{
  "experts_per_token": 4,
  "moe_layers": [0, 1, 2, 3, 4, 5, 6, 7, 8],
  "balance_bias": true,
  "norm_eps": 1e-06,
  "batch_tokens": 65536
}
Below are experts of layer 6 (counted from 0) of a mixture-of-experts language model. Rows are named router (the router's row for the expert), down (a neuron's output weights, with its number) and show model dimensions 0-127. Each number is 500 + 25 x the weight over its row's rms, rounded and kept within 0 to 999. Numbers have three digits each.
After each expert's rows: a language model's description of what the expert responds to. This comes from a sample of Wikipedia text that the model never trained on.

# expert 25
router:499510490454493508514503547529489485507497492537485531469491481507508492468485520477454451495478513519510474488513467464504512504475510508502480491524500534521493486468537456506536511499499534563506514529464497498516503472508506505551508457502488506487537510514473467564490499440479490466473487535494461515503511519527499477525516498501516494498505484467536437466536559479465483502470
down0:513485458473518456446480488505472469484412559466477521508464500545510464465494485516476501512476459530505493527501490500541481534500492496502505474532492522486496477489510481509506471518480515489526517522503506441477516468509533493482558491531478506515506490471469504489496458472490534477534499521505447511468482474537524504502502494477511484522458508524475495492519524505489482535505
Word-ending pieces. Middle or ending pieces of common words leading to suffixes, e.g. flatt-en-ed, furn-it-ure, emb-ank-ment, sup-port-ed.

# expert 8
router:479505480515493502494509469461481488505520463495485559509506444501491490508511527469468513527525511489532457488538478538541470509540484521463514482535525521485496509492476523512435533510486523517522502520490556483501485465464508523439473488481497497499488516496491556463505508501557504522469476511484504505528499476499517524473493526552516490493527490512456517520455454502521486494491
down0:565514463522498486514509507525480529551505524520534463491513500468508510537527509480493518496532519513465508489538489509456516482447479504506508460533511491503505495498487508516511537516534539433526546479479527502541510484468478538508475468484522496507561488537527480504480482484498540477495557493496522500477534543536491500550511488517503505544490492508497484510516531510481521489508
Table cells, place names. Cells and pipes in sports and election tables, plus place and institution words like Street, FC, School, Town, von.

# expert 15
router:512468508515531503486544494507508534534463446466509481491457471498525513501553523497494488508532496513484463544506538486522528497526493509536497518534527521496515505478512475486485470499530486501485516486495539473487499462480513489478503506525489514517442479482520478469507523483480470497534524483478533491473445488456515516468437506511539508551493475489454503543470487480517513463532
down0:494502485485515493483496484511490510470516480523526539478551489526448466502481517512500540484455475498492463550495475495490468539503536511508494519504487500553491484456509503510543490501494472465514480535522556527517500505502500488537487521522502491536505494510471483530504529512497487539462462543470540551466462467535501510493506461521474486492482525479500503447513481552515500467519
Table cell separators. Pipe separators and punctuation between numbers in sports statistics tables, election results and schedules, e.g. the pipe after 170, the comma in 226,978.

# expert 38
router:540516496510502481493508468506530461491485485485485513497502546517500498461498427466482540466524459485508488488516539515488483523519542463492475527476494516535477481485492512487534518513507546488504498460484474519514505537507540517485518497472493489477499540500532488528489510468477521493521469493476540517505447512518478528467546525470502516478468536512458458497519535538483518542463
down0:476502502512496518529484479524497492435469478557527508518497514501498507516489523510475462508499518495495453512556463495488532508521443476486478506518478473485518494492516506485487514480519477520547490498519526541507478494488501490503486515464512526539540557533477464534498522499487479482482480503450522494529504557538493506479518485529450498508520563487550498499505518497551507472501
Line breaks, section starts. Line breaks and blank lines after headings, infobox labels or paragraphs, plus list and table starts like - Binomial, | Year.

# expert 60
router:532527512493486488524490482524523473487535508545529477465522466461481483513498494460488520491497550467531510526477468509522491518464519555498492470516545514515490493492472503501542442480503515501469501521511537523533541468521513487511451464482522508529511514498490506502523516491452527493500526507509495498521536468519555460476469544541503503462484526483552478500492469502504486475490
down0:479500518509486509498492504487499572518526516511522509476519515497524531514510502482506464547504450528517510483468500521516540538542453442549501482495517476493540500510530508517481511542512519491511496496485476468505441494525505463482480489515514475502518514502495515540437497459520486550498516477462527505466477482449516493469511516485489498491553489516478544509496496513482487541471
Adjective-forming suffixes. Adjective suffixes and descriptive nouns, such as tropical, mental, primary, non-coding, plus words like million, food, metal.

# expert 59
router:524514498487497451486473471514549465486427496512515512496459524474490534498518463457535535492523461463505515521504541489530527518480555471463491539481465497486492479511499513497497528538500480552496524481484520482516478503488529510491526519485491506506495510535517490559490491479505517523496469491501530512455448508483508504470480517480489498482497534494453511493526490548524492512448
down0:528535543492503500464518478499533522561524519509486485491512484552516510497505519498484499449528507503480499460519514505494540508498511492491519458490501546533542528531510480480494478513477515506509524501528524484483564469508507505475497522548521527485456490494544497487530510449484526503509490500461538504512502503473476504475470488497539498519495453526444494526527534546540533506475
Line breaks. Paragraph and line breaks after sentences, headings or table rows, especially before == section headings in species and biography stubs.

# expert 6
router:481467464525522529486495519474501534528511422458502526480474476527475542519530489493470459534520484499501479572539534471500511454469473508497503479501517508527515476503494490488515469521476512488503512508491518446482475508463491498469527555506500487508454510513497520477469503487488482492534510519469549546482461524503470517504521504501482454488499464486477521515478475505504530511505
down4:494499531522525524514484481482492520479449485510506530494498490504439546559501484578498505482462529495526500486485525500504522486556506460469507470526472511489522515489495464441456512502513512519474521496555512515478521505509492444475537528561487513512479488509486486516506459517505502460486511489506482517494455520458502543502501482483503495502474472459483478490491518501498480502488
Table cell separators. Pipe separators, dashes, and commas between numbers in sports statistics tables and score lists, such as 17 | 0, 6–2, 1,780.

# expert 44
router:522533493457488494547459509491551461482562519535501497458502491464505490484506463504501507491489514450533508506497480501486470506455507530516481464494537523496524497505518513503527484495544516490501465488485519490555549516501481461478483455462537516528484514466480538493507451520468522485481538500482462511532549473509481473503467543508504487485497512527540481497514485504481491490502
down0:538501538547513495510486509494485509526501518513512475438528504505503506497463496492502514479514531460499504487495551477457493459467507486485501494551475521461487498515495462519487466482485491512528498539494491464523493447491520461503490506574501508570452552532477461495489539518506491490500449483543534499472532494503511501482509491537471466518521508516504492510505506503468516514502
Nationality, -ian/-ic adjectives. Nationality and religion adjectives and suffixes -ian, -ic, -ical, -ial, such as American, British, Islam-ic, Domin-ican, colon-ial.

# expert 33
router:462458483503539462467478484482513500513508445496515505531485482523483557511501525493463491500548449470520492521528496524521534515502537504494498501532540523513525514483505507518502478473523466540525525497501504463481490498433485513514490500517498522516520481474547460543483486505540533458546499493543514505494516511501515462468457501500465488507529462514461519524467507494504505473509
down4:504503498542507500444465487497487491515480509495552495499502500485485529495471540501495466514495503486491549477488498528547453524473519502507517519471483512509461502516481486473494504481547504489491496506503511531549507491492519523508481503487483471516532471510500464500532430486512491526467551507474492502535505502455448524501507469545457463496501516463490470484512486535510512414508
Scores and tallies. Digits, closing braces and pipes in sports scores and results tables, especially tennis set scores like 7–6^{(7–5)} and match results 8-0.

# expert 47
router:549504494470480507477504499477511490466492523492472500518529513518477473480516535466471475474460530492490495471502479447495502499477442516489507516542468516482470476538494498472494529458489522503522473559480471458461474498503503493522526495482498478475506492548462493476531535502514455504532501500489494479483493516513446526554537474516509489440549500503514517523530497476492494490472
down4:504486483519501505498463468471522480497446529492481512483558523534482551529521506479466501512498514471462515483514523500536526515556522450535530463532476533485462469502483497506450513520474497495486494509477483519462532518516502513538537488551492502496492515500492506503471476512491463493560496551482469514503483468514503509499521487523450490486485489521527484550521514526483538505490
Title words. Capitalized words and fragments inside song, album and show titles, e.g. Night, Love, Dead, You, Awesome, Before You Die.